Weights of a small mixture-of-experts language model, trained from scratch on English Wikipedia.
Experts: 224 GELU neurons an expert, a softmax router.
Below are experts of layer 6 (counted from 0) of a mixture-of-experts language model. Rows are named router (the router's row for the expert), up (a neuron's input weights, with its number) and show model dimensions 0-255. Each number is 128 + 24 x the weight over its row's rms, rounded and kept within 0 to 255. Numbers have three digits each.
After each expert's rows: a language model's description of what the expert responds to; "comes after" lists some tokens at least twice as common just before its tokens as in all text. This comes from a sample of Wikipedia text that the model never trained on. Tokens count by the router's weight.

# expert 46
router:132135128101147138109090119112118122172121138118138148131124115085136120148097114149113126143088128148131138146150122142140127097146109116101132130116134106129099108105090121102163091168104148107140146128140107108139130122068146125155152100107107133141134152129114137122151167140098126114164095101152120145159086121159145144115131098098124123114114107102124211105105143169143103093144155130134168096118170108120129176116106124139102090105123129145145148127118172102144113133098148128102119107142144159101105106142104132111170099101126120068137043134091091127099123126140125112117149134153109054136124124123154078127125162156087133084121153119177110131130141126093159115077157092156101152098130136146096122137122148144088174162109172121128135113152133118100164106131144
up0:155141107132154149104098088160194073117147143134171150185133104148099119112125075144108159107125144128138128172150120102107129118081128119061101085115143123140106113140115137125145113185133151118154191129123111137088133121153096152156108095153142139112157151125151123149120089123136162130118115124151094134168085080149081132126153122138154128110164130098147130142150087124140122178081117154168167093132110158133130158132115174115126141112112140127158142129137132116131137127162124147093075103143152101131124159139119129144149121154191099090125144111128115120141086120149148155116120123135120108111148155142103132144157120135141136130121159118114138127120134197137148122128156110155154154147108144150135129103117162146128113106098158096124113179108154134130127099162130
What it handles: Words in life stories and plot summaries: family nouns like wife, father and daughter, after, before, until, and verbs after he.
comes after: " he", " was", " his", ".", " and", " He"

# expert 62
router:133106104118151111116130135165113146122168131087158123129112109124115177126155130142130147136097119126130159111128167166118099124148151091113138133129138146114089124111095155107126124110141106162149178134139093104146117118119143126115150111109154102132154141120093114111124177116116093136132102114180131154163136150161141134103122115109136113161102080109105158091135125116149125106100170107175169097105151119118130136130115130150120120105131124121115165108127150127094147155129141122141146117151115130090166125164106142136143083136165109074186114124104117130082124146151132150099138125091119085164116107153154116103123154088122129088101151100184101114097081134096144110111164102142089163104151168141103133141113132152084198100089184122147132113137158102124162146096146
up3:147127145128105123165106099130148148111118119164140104074111099155097126112151130148129111124123137134122097127131123160138136100143143118151139138135165104120121149151094118125111135129141147134111089140089154133136087100123109122114166111152134116145092118131128131107064118132157144127112085107095143125160110134117135126100121095152071120105154127144145125138114103141123139141131140086109108137099098164145141105127165115136114161142087187119146092113114138096153132140135168136173166183172090086090182121125116077121186150085139153123156126105124125131171128107142156114120131185119112138112105130126196130154133074132132154123125161147090106109166145106115146163118157106112132093098135127152132170108143120115088079118137160113133082113101125128161092103117155
What it handles: Articles the, an and no, and superlatives or ordinals after the, such as first, largest, oldest, best, last.
comes after: " the", " a", " an", " at", " his", "'s"

# expert 3
router:119088139101129097109119147162156135149125102122091156102152105091124142139108132158157161152124137096132146108123135153090106116164082122100102122138135087118097129140140119101093083138152134130159107119096107122144126122106113142121119081116104167166132171121099170154140147133125130102137096091160107148104063125172136095127124152118147139143110127116109163106134111138169099122124176123160155099125120127103149119138113127118136103110136132097107193136105169126114125113138137117141101158104152134128161123136142133094139124128203090109172125147127108126112086139153118141125134165140145107151103111124133145067114126169097098066095162116157137126110114113136156180104116112129125136111117122141095107139121132167142130144091149091120157094150124123125192083115175
up0:155139099120160108128141143123129137125131095122131130137137117116122127134103130119105157151154093149119148127084086111131159110150096126130155141154114124144162097170157145138131131133163130131101100082104150116139155139183189114100147146140121134081086139115137139134179129105115129123155138133112116136118137139164108102138119139111146132112104165123090182110114139140145125134136151161152175142114118126117135120103156153142153137093185151034138108121143132124135148131103097117150104117117117111130170115146117128141129163127150101093128106147116134072136158087130138122084087137148114110144098103133101154111128064107084097084148110089078105071145091119109152127135140092095138134144112113110161145162168143126127126106119148156131179151101134090159156163135121
What it handles: Numeric cells and headers in sports and election tables, such as 0 in appearance columns, GF, Votes, ±%, medal place.
comes after: " |", " ", ";", " —", "%", "0"

# expert 47
router:112104128129160095126118143096142118130166115102139142165073103073138133142122113156112120111129100109151164123153167135119132140166121134105145140108106107140123139104136137119098090150111131096133148138089133095160082113119136105155094109138094081107138135129076161144124125179123135146173118113156083174119151129181083142123151116076061104152131099100120162133166159115126121123146156122137124125100148086100155152126102129126129110129111111141082154137122129106131067135102127123126164149133125127073138152141131126111156147138158110116133113099138077134107127147110125114093140157097113133130044102117158107082127126152079119122120116087126089160135132121117113136141168119137104152117157133154090108116150165145137150124123111123111165119148108099108166138121117
up3:129153143125126125156096131166126122116145122142139103141112121084113135119162096141109129136122151156143142123111157120147138118125127121140098135147152164150104144161164119049139111137107158130199121119143070115101101128137080162106152122123155160135123117113156117111133110151113178156156156139163117128119135091151141109117094147115160143130140147126100161137125148096116149125148139105113120111127125115171172106148126121137144114138136108167112152120185145076149135114105146114065149131152117125129102140138193152132139132106092110115135123108085142170135147130102130168149138113118125098173126179171171133119089155123138151084115141136096138130151128131145098132111119112167135152137094145112116171129064133148145088135133126140098132064147175087124085140102123
What it handles: Line-starting dashes and field labels in infobox-style lists, such as Genus, Phylum, Born, Coordinates, Location, Founders, usually followed by a colon.
comes after: "\n", "-", ")\n", ";\n", ".\n", " •"

# expert 49
router:168077146107127124126123150095125129126138081115110148147137106105127149129098132133106155102120116117153159139130102137135147123166109127130109086130150091141107145110130104154112077156131124086114146124116090089180127111081141081117081117109093117190155106110087119162135142129121061123162111112139126135118114121155146171128150117118128139146106109061112149099115152123141110158154153128140155123088163128129105130066104137115098115115095085169126167088103152142139111134112154121127168118148134088135161112156127135114157114114173110105127079183114111125118149135142134108119127164095133125135103126097162060105129138155099136135141103081133106103123080132122134129116159091130144138124151119122116131140104157162134143132147114121122163138154142085132139128111177
up1:086110143151159117106102132124123090135096155103112084179135139144157113093155147108140112120089096129130096155112136114075135115135097131119116121145132144127131197168132142088136120152124131111084164154071157122125146109121124100133105148105150101132160135149072150143121129121140173123095084081108100125105105115117107157127120102109129109133093147140124119135107113125153120170165132171118130125139100131114144109150145131081124104122121151141116089170120114091124169097085114146097118071096118121121129117138137136148115104122134173084128120133138142118121119088144124125140114115142123110140146174131151134120134111128122154130093145137159104145125091100087100162139133128091121143136089082101123174126132137113149203101132104117151156188095174107162108111131144
What it handles: Wiki heading markers ==, === at paragraph start, opening quotes, citation brackets, and heading words such as Filmography or See also.
comes after: "==", ".\n\n", "\n\n", "===", " |\n\n", ")\n\n"

# expert 52
router:107107110139146125140133128133161120149120143095141173123124122114113165135125145155106154100106109162152152123110170151111137096147162100116119110109140125128083086121123140112140102124109121095147128141115138086162133132102145121133147120141092103142153161121068143141179147133129104116160097094145101155145167129129116132123127139090110139154086110102130156092164123165140130144151185095182129095096185132106137157125070155154123105093129129144113161145118155117100097103109146149104142138172115132070139110157096136113135070083148113084188108137101120114113110126164148129115133106104120129153127127100133097124095138109131106093123119104156112124121085118109136126097156106168083148127139098156119115107141141154099166149119139093129182110166146104117140155125142
up3:135096109189139101187105122144111162140148110114098135153138137146141125137108135120125139083099113159119129054104121071145118165148139105124194125142101153168078112103145134100158077148081107116141131112117121100184152120112112137121143139100110183111115100106136089131112101138166140179127176121101115120121152143104151131104124111125130151126151162099154143122146106130154140155150147139138124117131127118108127104099094066092110094098134095158129192113059120116117142152088101117068129143141123118130115153110124058146129098138158135088143127148124150117101131104168102151144152139149134102150119136135110097119160092124146131140120142113142152131140122134129118114140102149107129133117139123115119126106169109139116109128103125166127114156118123136096107139108131
What it handles: Nouns and adjectives right after the or its, such as state, village, first, original, largest, idea.
comes after: " the", " The", "The", "'s", " its", " their"

# expert 59
router:136121118135110154138106108084116113135131108096133131126150121097152141169121098158115127115102109165129135086151133160118110097139120110122108109109142138105117087116112119111157103138107172106107081120125124099127110141118148116150144076127096142100150093110089139126117163164123073140133122107127117172120137139154104134117115123143138131133101080090154180140114147106121123092177143127134134106110139087143127161092075157118140111130095104124099108119109152115119132130129135130146124104176116130085181125143104137115145100119147117137136143158096096110099111152171119127089179143126141125166101114099141134075145134141116144116118076088138106107117132157140158139111172094116110155110189096088078101111123149113064164147074123099136178143143101098110136132122133
up0:147136084103155072091121125141119128102126168124123158130111167120123085130141138110072125168129095139108116137114142180194077147159110140152137132146132128126142165205125123104122128137126122112079099126161099158108093108130131160122125092122161099095127132147125103142137152116143115135120082140136138096164128128135129125125131086153095124118147133187122171112142152129141128131100172127153135133090141148180147164107120177138112134112130147147159117157129139109122111132151094141124124132170137131099131134094148098154143131141120154169127093164113167125108092120159107134146153106163154090135134113091095072131133110129095133151092151115164104060187154163138140168104127108126112104137124128143092143124148120135102167114111128138134126116147159141123133138147127
What it handles: Pipe separators, especially row-starting ones, and header words in tables such as election results, league tables and climate data: Party, Turnout, Majority, Mean.
comes after: " |\n", "|", ")", "|---|---|---|---|---|---|\n", "\"", " Win"

# expert 26
router:157146115103078117129126118126173132161147119151143120155098124132113156090103170147125143104106124172133147145172141127124142100137089130087141115082125114134109089111111132105150132154115124119166139125120143102176126116102156142134139115130087157200135132108108169154132146147125120159153096139151126137173142114137142127130178143076113146127105133103128153122122136158155084134149135098139167100150154111112153134111125147148105145117107117149112172138109170098116140146103126122103124126167093143111137181155165129099137108146171125107126119106101059113133126153148108083144161127158124115142100093156144112104083134109118144102138141113137082144110162172080170166116137086124110132106143155121082115154136132132102128125107150111123125143128163095143162066100109
up0:143149122153108153150082157141122139126158115097115129132130112159144110123106157079129122111121115083089109145146163158158110131145095130163154130100088183160112137106110138162109140124098128167126137140160133110130115140130117136188151091115108085123153141127112126107127128142147174131164091155126124121069137131130126109134105155132096148127131114090136144134140157165092116169130139138113149140113161155091116126097184135134148100173098133186131138116183186150164075134153112130119113147128151105126105140156141152072136144167107138143132119109163116130114154155127153144072129172093104119130123134121104127161130118133128095108151096143143090154144126104128118119117138103154145150091166108096108156151141152123099163117099129137081104145093145129071112137124132
What it handles: Personal first names, often in cast lists, tables or sports rosters, such as John, Michael, Peter, André, Antonio.
comes after: " |", "-", " by", ":", "=", " USA"

# expert 61
router:112111117121119103100112142117146159137137129119120133141140088097099133126140147140141143112105155106147139123157126134151097108182118082132104124110138108137112065124133100108115100145110150118146157115135130094126088117121125130151125118136115134113156096129089163185115152096142110161112119125174097127164109135142097136099117137084112125158111081112129141114132126122149111135143158127139149131155129087121105141130105143118112129123097129141087160130123168096107115133137123123155150157143132145120156165132108130072168119118177122107179157135113112155103126107114149141125127145125143149127089087128133114074137115150052133128129165106176102106065127109126132117097154093161083170117145132128104136167090142154105165118095174119126142129162175079159187084097136
up0:116168131077062117131159153176158089122163095148139067128123105127126145143117195125136158186105164065113094123158126132128115081133099147144098120105131119119099103155149117170115175175084113136152141135139146140085143148125106099145130119112129141138144145124111135112113113089119098120172123137159166121119125115118123123111103112182116115155123110125088165137103125127130151099144142099142098142147094160102212123124141136110108151106151149144128159079138115128124142145127109154149127114157155130118155141106133126127125117161143114131121130118159115157111181096121157160095144164165125123139140122136112114161128086114094162090141144096160155145114100108151128096152120135126144114136142123131132120140142110111117158111119094113144121130119120146058114155122153
What it handles: First three digits of years like 201, 199, 196, after in, on dates, or in ranges, as in 2008, 1961.
comes after: " ", "–", " (", "1", "0", "3"

# expert 1
router:143123153099150139168128158096094120126148136119121161152114108102136162139122134141142116119074112138142171150162142144154141115129115051088131123123162098129084091124116147120129112147122153106147133109115130109140101134104134089186112104100104101120150126114103147133136150142112081139162110096161137137137148130137140182107176121101146112126084066104151160128143131151162120111155148134141132066142159148131123137129102158103115110138133130126112159132080125108089092156105140120097144119150148127039127099130109100126142110111168116091144109151070107125106113145154116122124123136118138117160123117128176109095147144145106137124148161117164101111105141131125161126089141110171132144106102135118110141158082156148102170136122129110143147110128119101079153107110171
up0:149148104155136156182106130145138092126139115103128117081121153119118139130139119149108110151088162122129135113120128176096126150103099115141112065157121126106163133133127147129125085152106135119139176122136127139116125097124146118102145097109137135134089153141125143130086097138135095134153088139144097125137125131147119132134164118099131146146124124147110096125166147150160114160119149122170112129068121138103097131147080108143102083168101162149125130145146139156140095089137098135087078124122106128112147175134166163136172134144141123112129127092126093117137117110136120144131158089140101147169146146087127129109121120116132130181147108093149151143129124174154122083172161092105119133169141084139083110202122087083102151164120126098093129123113124147125079154116119
What it handles: Finite verbs and auxiliaries after a subject or relative pronoun, such as was, has been, opened, considered, and past participles like used or designed.
comes after: " was", " it", " It", " were", " which", " has"

# expert 11
router:083096115132122133146152120137130105143091126117145168176094103123140131124094151151167154128133105107138164115115151126120102091158118088110144126139140146119121070131144119138139074128088152105177097097080108088127117118106135142141123134122117165133183135120119134148122135126090148166124099147166117151138077115146136155133123134126113085106122078114151170150107159103139110151138162105189126074151156115088189150116126158156132083100106119150136175114099132099101107101086149129114167128146141138090127154148132123095141127125145120086145113132110123160118110168132161127124125134143176127125105092153139110090115156100105125131125116097114125135064127124107141112128180110121103115119108109141111139154107100124117109167095121127114164107126150127113151082119148
up0:134119097093144133126160166082159118155164113095157097148144129150123120117120144159151127112146147125095092143137127101150161172126144099158113169094143111120120127115163148118125129120118124133119133102165153108129168091092191172104150137153106118136149134133145128123157134125125101161123142139088138152110095161136133091155172144161085114124112131158094146128133123123175066126190107127143150118184136161115132177115140150114117112147121126116137144086111155086101161097120112124109156070120111098146111125108126113096082135130125122115123141140121127126121178185105141139120119096090109124120084147088106135165116142130105134150139143147067131145097118108158160076113096143112115131129135139115116090161115121115104129126138123136163142089115140103090138082106128
What it handles: Names of countries, states and cities, such as United States, London, California, plus commas after them and words like County, University.
comes after: " United", " New", ",", " in", " U", " of"

# expert 63
router:117088132131124147134128164151153123136138120096169124114086100052124120125150113165103124111122134119141130154117170132099092130153113106129119135096126089114065082132102116107121087146110113107133123102135139113159076133115137141157153119102105138119154109127131147136104109135123098100163111097154129156168104114130111148126104129086105136149119119109097168169124125114139115147171148123161146108150170130114156149134080169119110142147119119150111181155084119117131108112101157147130134127138112143084148123125122127122164102113140109101162130150099121137082135182110120155089126144100181112130097120082154087099160120155120139106145147107164087086085099140127169131125130126136085126121164119122109119120098130146110167137144172142143177122154181116084144134123149
up0:108148137107140115150130153119104087126083147123155053127124143106082106119109132153157126120081117129140142150120147140133157136137166152165127082130093107106164108148165093152132096107075127140128084130168135058115127137129136136138136135095137130153165118100155098140073117113137105120160136117087129109135149133126119097132127149153134149151148145129111122112133103109120117129141141122130099128128139138112144154181112096125145098130141137121182136187157147109124094093127093132130150164085126101126151152142112108141103100134112138149109095090098141102136105157108166152101138066158094173151092135101108107085150152133193138123121153094140138129119087111101130145136131096123123148124146152130116084128150129112127162175127112128147129077113107114121118113074108
What it handles: Last digits of years after 200, 199 or 202, plus nouns for creative works or periods like album, film, season, century.
comes after: "201", "200", "202", "199", "198", "197"

# expert 36
router:146125081129143118126161139144121148134141121133125113144115107158104178133094164153135125098119117129156119144148130149159121118128110096106125102116093089157154086123114198107110099150137101142144153116104123091142090134107177109111125117123108095135139096100106110144139128128149126142182135113133108149130101170165119120111154152115150126162098103129117123161112159140120133105145162118159154104120158121130147103101101187151122102103108117138110142091112168113098125145126162129152160114140139134102136126120126104126146119154145093105171110143159097141081121139104159110097132164111132110113085121149137071117116150180105141135117161090166133113094082093112168132133172116154141181071178124112096115141145141153110142158149147086110162140130132112144136119064142
up3:145127199054129130093112124112118135140086133185134123091141157113156091125165151158136131136113159140107133130110129152127117091162111169106146116120141123163109114151145119135219106120133102148126117091135109136204141107095141126122168130112101109137091148149147145161166157131125155132145119112109151153155086122100126136132133121143126151117145159103147134115123124129115095161165110099128181151142137101152120126104137129182129119130150118167137144115102122125136135092119085141149090109156136141138140157126158125152170132125133089160126123137161114073114122145120103093101150127156133099130117168119159164147140105111122180088105122146123108135114145123111147130128132137104135119132111177136072132129174094097130142116140100151116109148128140098089143165135168
What it handles: Spaces, hyphens and line breaks before numbers in lists, tables and headings, plus words like List, Species, Binomial, as in U-15.
comes after: " =\n\n", "\n", "|", " |", ";", "\n\n"

# expert 33
router:129099104127095121165117155131108123156157105092102108160150120122123135130097133115157111114133139139108149143158115184125129074138111146089131135138152126143087097112118145112131112119101093135177137138128153139154114157112164123126137040153096135163160100111118133128133138157136098145129108151133099158131137149147119138134144152075148148134108123089145139138131127114142129092169165112162151105134124148127166088085112170108121092093104112146112121102117154101135135126099174128107170098131134140101147120111103119094167075122148085116141105128126092126079142155146133164156152149117122084178122097143148140092104214155110101122121139084114130093086133139106139159106114097129119120087157129108098101132146102144135120144121091135117110134148100124129138129104143
up3:087127119128105085151114078112122129115139136140156126113095130101113136102078150130077151159117128121109086119152126091129096101130141133124110161128074113107128141154102151121143164125141130091131159139155185107145099159085136120130130126126144130116119115121119137153155103109096112144114135179113115167087109122113081159155128159117151133163112160119125126126138150114106139142130127100154120152133113131121151131193074108141160167159152174117142165117125125192108096120125133128136101102115062137120136106153131096104135133153081121166160121185133134108083077142106140172153113144095107123104182150142086164098140134089160156114103120113151101143138137157136138146176149124136113154130096171134121134128115107136125133119103157131090150145121137144155111122124140
What it handles: Blank table cells, mostly the space token in sparse tables, plus month names and c. or ca. before dates.
comes after: " |", " c", " on", " November", " August", " May"

# expert 34
router:085127048118103146149140159125088111147092147102100142131134109072135127120111146138143098137113130132106150128114124128154124097136125105104128098150189126121087102145164156170133103151130135111164149125114158131141110105067153106114141123145129129113132136123146167151133140170119086121145099162132127137167118155144089147100132114119106146143121135118110182140133125111138107102161146114163119117126144116105185127140121179127106144152114135139086123118098169107164111162091128130103173151117134107128155165132099101096161110109157119103132101160141124128089114160096131113108134164130114116164118137087137138112103094131103129119094081099152083139107111113095161118128152079097085130093180144151084116133105120152111165164110146121120146142128115096120112114134163
up0:131126077114165155114083099148129120134124082123141097124142116104104100122147122095142165102087141135134105123124055112095137110169113138123160171094147115061139119123124126148125176135114128131143123121061177092117116112078127177155124095124112117111154093134085138163122141122135101149079146113122150162117130129163128148108116121139139161120119135141153120128131095101088122111131117134164110107124111103152132135147175140095101099130109102114110107148102131100173097136122091171124116110102111116131134178109155102095098141130098126105117137110118131141127107086118153174172127122132155153134102146115097125130105112126147117149145144109164121116127130163135147156097154099099111152161131150191079125148133143149184144123161157105132170121129168121116133144136129
What it handles: The preposition in and time words such as during, since, throughout, and month names before years, as in completed in January 2020.
comes after: " in", "In", " In", " during", ".", ".\n\n"

# expert 45
router:121125117114070131115072137149144113175130112136133133155134085120130119158140164165124137104132128120077161156119139114090112087154127114136113142134162071149112076136084129090131088184122074096117083123126115100147120110136134099104109098118144162153168110110115128134116137137147123134140141143109133158151092121134095112145116137099136121142107116133094156102136156149126141133157145128161121109115158147101136138145113151113139108142097155128110134112106126105104114111101130138087144124197152131069153106133119112098148090111164101111143110140121106139107139123130126129111136136108175110131083103097151106096116118142086153125148111095166102116047111116086163126088160096147110165102146137127118100129071141126111110175120139102103144132138172110099135133128133
up0:099128175151153099124109151122184119133131139130122114134131143106093126124150122109168104142101119136143138144147147124068161136151142090140168131153115100094131143148074105112154118122155125109121158098120125159084111128143167135124094137160161137132122106131109138147140125122183126128145122141123151167150159191156136113155129101128167142065140113099124136113118116129132145136142156108134097088078101136144110123123137085143146126087088148117154122142121161111120150127126137134131114072144123136118175159145151094149156128077132121132102133079145137132127109122098124115102144129136184108129108114106134110058117130159128117137093175155156071134146138146121122127126111064140125121133090149090172116118079167090119153128108122139146104133170095145130126083139145
What it handles: Small whole numbers for dates, ranks and table cells, such as the 17 in 17 August, 1st, or 7th.
comes after: " ", " (", "_{", " #", "/", ")\n"

# expert 15
router:145099130125100129124139142133109136119127113103145164160125128125143118125099145146133154104117068137106161102134134169148182109115090117114142089096137093116129086105112151136099123134093107134154119125119127078146095091145174084117114115119122115127158130114106137136101134170108074136144141170154104137121148133143114139127127133090131090108124096104165151126150174084117120149162141094136123092116146081098161112109111136126134103139121120120155144133107122088127127196070142138128159135153127126109141184142114127076140116178149104141147093128117087135109112149145126133141145139101177095180129138092163075114097158143096138102123138111166113085118144130119152131118155107143092142097138166088104109164087123145135165149092124113160144113132130123148144119121165
up3:117116176130138108132130162105083167121143097101120143148167090087129079161127122150124128167150190094126108162198137100158126153102192113113118099109142161110141143127116117109141133140147144128125130133130135089103169117122120177124088127125128097170095139148170102095092109155102105136141138117144128140156094124118129157157110104132161124123124137116111079072133110128156110119117170128138147119137112135089108150134127174073148115161124155109141138142161110083157119094151155146110123105131117119141181140137111146138128119125105138110116092133154164149130166148158177158137096142106132105128114094126148165104111118149146142126130130119103113115164150121161108081130141130138103126096086107130064130114100111109104142135108143165134119119137131107123114076160138
What it handles: Capital letters starting a word, mostly the first piece of a name or place: S of Sreeramakrishnan, Cl of Clair, L of Lestock.
comes after: " |", ",", ":", " of", " and", "-"

# expert 9
router:098073089138140119143130169142111123141103123112107113150104103082130112106164130165129120137126118121121157139136117151109151122145103154112129132133181099098101128141131162124101093154111112124157144117156142116147115131129156133120144115128110098153148127128094147078138130177107095135124079135150092139129139166127143183151158138097088151132154115097127163131117154128129091147154162114137152105110128127112137130144115159157111101133093128110118175110078180106130103151116106091120144150159083130095153153146127134132136114124203123164158081131116133132096128178161140128149121132121133083138105118147122126124112152164067116112126114107182139071125134154107190131127129135103077137127170093106092111151128128164105148133099168124104136121137145131104169114123102
up0:128114106127101139159156167121139141163171152143138128112123100124115124117178101129129143107097141122178143154173143102092157117135136125121154157123152145158118186169160151139134156139144164172136135102123154193128090139120147116140119154137124136128160101133079169119087143122104149144114148130161136106144120117115115134109119174120104111171138086145140134117120099132117125139129163120134144133130129148097106183146114136100144144076119079119083141133125119180164154116113125137088140109139074146086122165119131150141124103122094111174135114120080076132136127127113113116136143183109132165122100116105110148110153089148120137126126165149085102116115083144125093134099153121109135099129119119071121075148147114154127135145137123108117142182119107151130109101155089
What it handles: Pipe separators after numbers in stats tables, plus semicolons, opening brackets and age or aged in birth dates.
comes after: "0", " |", "1", "3", "2", "9"

# expert 38
router:114120166126100102105114146151126107130131127123147133146138113150071146136141145118136147119119119123138127145136121168117131111131094122112108095136170088126112139138097140142082087139131102115138158158155086093115084087122186099128146137113105151171149120111081117155079144129136085141120120120120095180153122143125118117137142123110108127157099114122175117176108157091144129104129163123160143136110158068131156120124125184114125118149109125132109141117100156070111113132105133111170166173184133131117167153154133115096159103107177098145115096118124116128119112147137126134124127181113136099167085133153172092123104157145100117100129156095117148074130152095129177148148144121149116137113134155108087111154117155156112184128126147126155120123133129116143146117104157
up0:138144085118128136137130115105137179140145111135150111126100142127132144110090122103143138121166113123148119167123118093118141112127158128091126098106115134205141130134143121129118135124117090138136121121091161101141100170168142124185175118151117128153144154106150103118126118109126099177078150159139126114124124127129187137139121123076121108177098146125178138158113131136120108097115125126119104123090140132125179110132124112095154124111128193104135167099170162140101149107106114091126111188112131148144106177184135141108133093111166135142140119119107122141116087135099073135074094149087157100149093147114137161138117158125127134155105136134141112144120083166117146155115128146132125131126109123158119174118087109144161130126116101119110098153148126121124163162120170
What it handles: Single capital letters or short opening pieces at the start of a word, heading, bracket or line, such as S, M, Ch, Th.
comes after: " \"", " (", ".\n\n", "\n\n", "==\n", "/"

# expert 27
router:122080145133132111081132140153125155164112122097131132172114123139127142141114157140108138097156116150146187110133102153088111120128093119109134145110146163155101103144135120117113117154091094111189142142125133137125127108127146122168127094100122146148143108131078151150138116096105097164130092151138122140157080116168117129100103111120096137094090104106092126115135144130136099154191155113159116125149114123126190167142115155097107110117113127149097203146090150106102102123129128136127166154170138131130187122143173126085145104120180118140138082115124120126121109138175139138126122148126165073154129169114141115057144120141087117151122123104150115121086112132124127143102157130130124134103158128124091116156100147131121157105111136129142101148114142107132167128109148
up0:107152164131165126189175140101136107125135135142154135142132101144140123104143115163078144147131144117100121170119120138158179122100149094153131119109131124121151137130129134147161101130147141118140144113046125057139125132131125129117113124148124144089146123137101114110148107127141086124147142165116114142117138130130152145126113146126084089151150100115117105111167135101152100127144127107129103159081161159144129126144131155112097106148110106147088091116145131165143123088136119144137158145128119167175108158095166131134127121130108153100124158114167125129146062115153136137147152139141087077151130092166127149131073111101109139149137124118141113158046123073130120138088124139121113146152122147130144147102117186099109134154106139096124095105146118150165100172139123
What it handles: Digits, degree and minute signs and punctuation inside coordinates, measurements, populations, money and scores, such as 55°48′, 102.7, 2,000.
comes after: " ", ".", "′", " (", " $", " −"

# expert 6
router:153127114142071132113124123147119144125129108135132149183120124130116149118093171147144137107112121082108132119135161125159150140173057120102141099078130090129130090108087135141117095171109098092131131130144108088168136071118168091129167097137083158159138119090134135125137139140113125106152090159156116149170075093142129124114122133106072121152104107092141134178150149096135109100110161096150138104117136121110153140110103176138117104097102117115128168103103139105085116145135125080153111136152116114091108119158131166089161120096144120150123105121092097104141106158157136135142142136093149110157118094126162121114127133119128147095145151099141118120117167158141146135120155113138128141107164123074099102160135129141128106139083149117117146106125148109123151139123144
up3:137095119107110123092167124123105126158088107144127144145134122113115110118121163108159108126134143098150109093126132078150127098151114140099090111086133126140103100120089104096119108136099121085126106102146145133113113122104094142149167138113139139176095098141184162095148127132142105130144139130129123128165134097183176133136151146126089163135136129184094128154118128120112113101141122122173138129115140106097135149081115136112145159172099098145131086125098135124110120082149103143142131115129104124128169060153078158141093091136128157149151075120117147138115167116173133155140131134132154130145095151076115103127124130155169133143162144090083116162097136106113143129085123131112129149102158161164162151155160127117159138106122099122114122126154144156130104178144140
What it handles: Middle pieces of non-English proper names after an initial letter or syllable, often accented, such as D-él-ifrance, Dom-odedovo, Kor-hogo.
comes after: " D", " G", " L", " W", " E", " of"

# expert 31
router:119114097112145128164088134159170174152121151121121134126109127142120140190138121123143115146104121080161179124124142147128097090154088110119139143118150123103115124130120156087128109151117120074155144151093110098122114093065154134149073104138094104129160150110104126129127146159096093126145112093155114141130133107140100169095133127101131113153082114091129149140126129072156099118146156107182165085128152129127133150142146123123111103142108113119115138139097149121127131123108160132118145110139071106096130128164128096104150089188136132123144121120083119132136088129104130150112154150105120105144118098141143119092097145166103116089124146102166064113132121116120145116147169111159113136107115139122085118139114128128122153170122156093132196131140134115092141113114159
up0:137119088100133097124149167099123124124098075130115120128116139141123139129142105144148119107139076085143129107123168107128129108117119102110103134118125148102147129126084132123142170127137165160125071165090188124156146099080086150148178118135094138147111124147119166103148094104097153180117133112161124171154118090173143101123107100111092128123109118131120097148159101116167130162128133125141135115146139154125130136131116107140176171177099107109147158118107118098134172132116128124134160106131132101125141150116128121160145090125167167137156155119129132151134145119145115125157180147129115156136178138128091153150093151120162094110176115093103143084122135097138112164160141113143124108121111093098129133141185103124143140134111134072116141138143123093078137133110102
What it handles: Quantifiers, comparatives and adverbs before what they modify, such as also, most, more, both, all, some, well, usually, slightly.
comes after: " one", " of", " in", " is", " was", " as"

# expert 48
router:127089113132118134099134167123106135125121127107159164105155080104125134134136155123151119112115131160155116142138164130145119110154150105134121100121127103182074128114134156131108103148137121138103152147134164122150131128098147132155118124150129128166141109122119153120137137112126109131138109159138083144152102125181165160103120105113121127134103131098165174137097111122134127130139118089154153127112157141093170129116103155141105113124077112147155149136102180109149108119101105138131147137193136072117158111159107098098187114136163129124157102127124136132069126116132138080142106137117115095164091124145140120115104149098104120113132142079154076113137100148133149106119135099149102147109163170160082146137177137163108145147155175155119137161170179071122160122120138
up3:171163156087166073130082155118140140101137126168133138078128144138140129124121122125146133183157130153172122114122180101126127059143128134110141105113158156105106122130117129086139148120115089131164098099140149119134097117097112127125102131157077155155104174106105161155118122129150153130144147151174131174110102132085143120138136118093181132122136171123114132152157177154084144135144118132124099092109147127119111175113125160119148136149113167156113090111130153135144151140130126135138114117131141121118118198115108155164134140121118133123143121124088078113145122092154141117131122106117125165132134140157152114153126169058125161144128136141159120104119127159144120140169155146103091132109131090133110113146149127118154090127146150133108120122157091067133144153147117
What it handles: Space tokens before years and numbers, as in in the 1980, born 1941, plus century prefixes like 199, dashes and apostrophes.
comes after: "|", " ", ",", "–", " the", "born"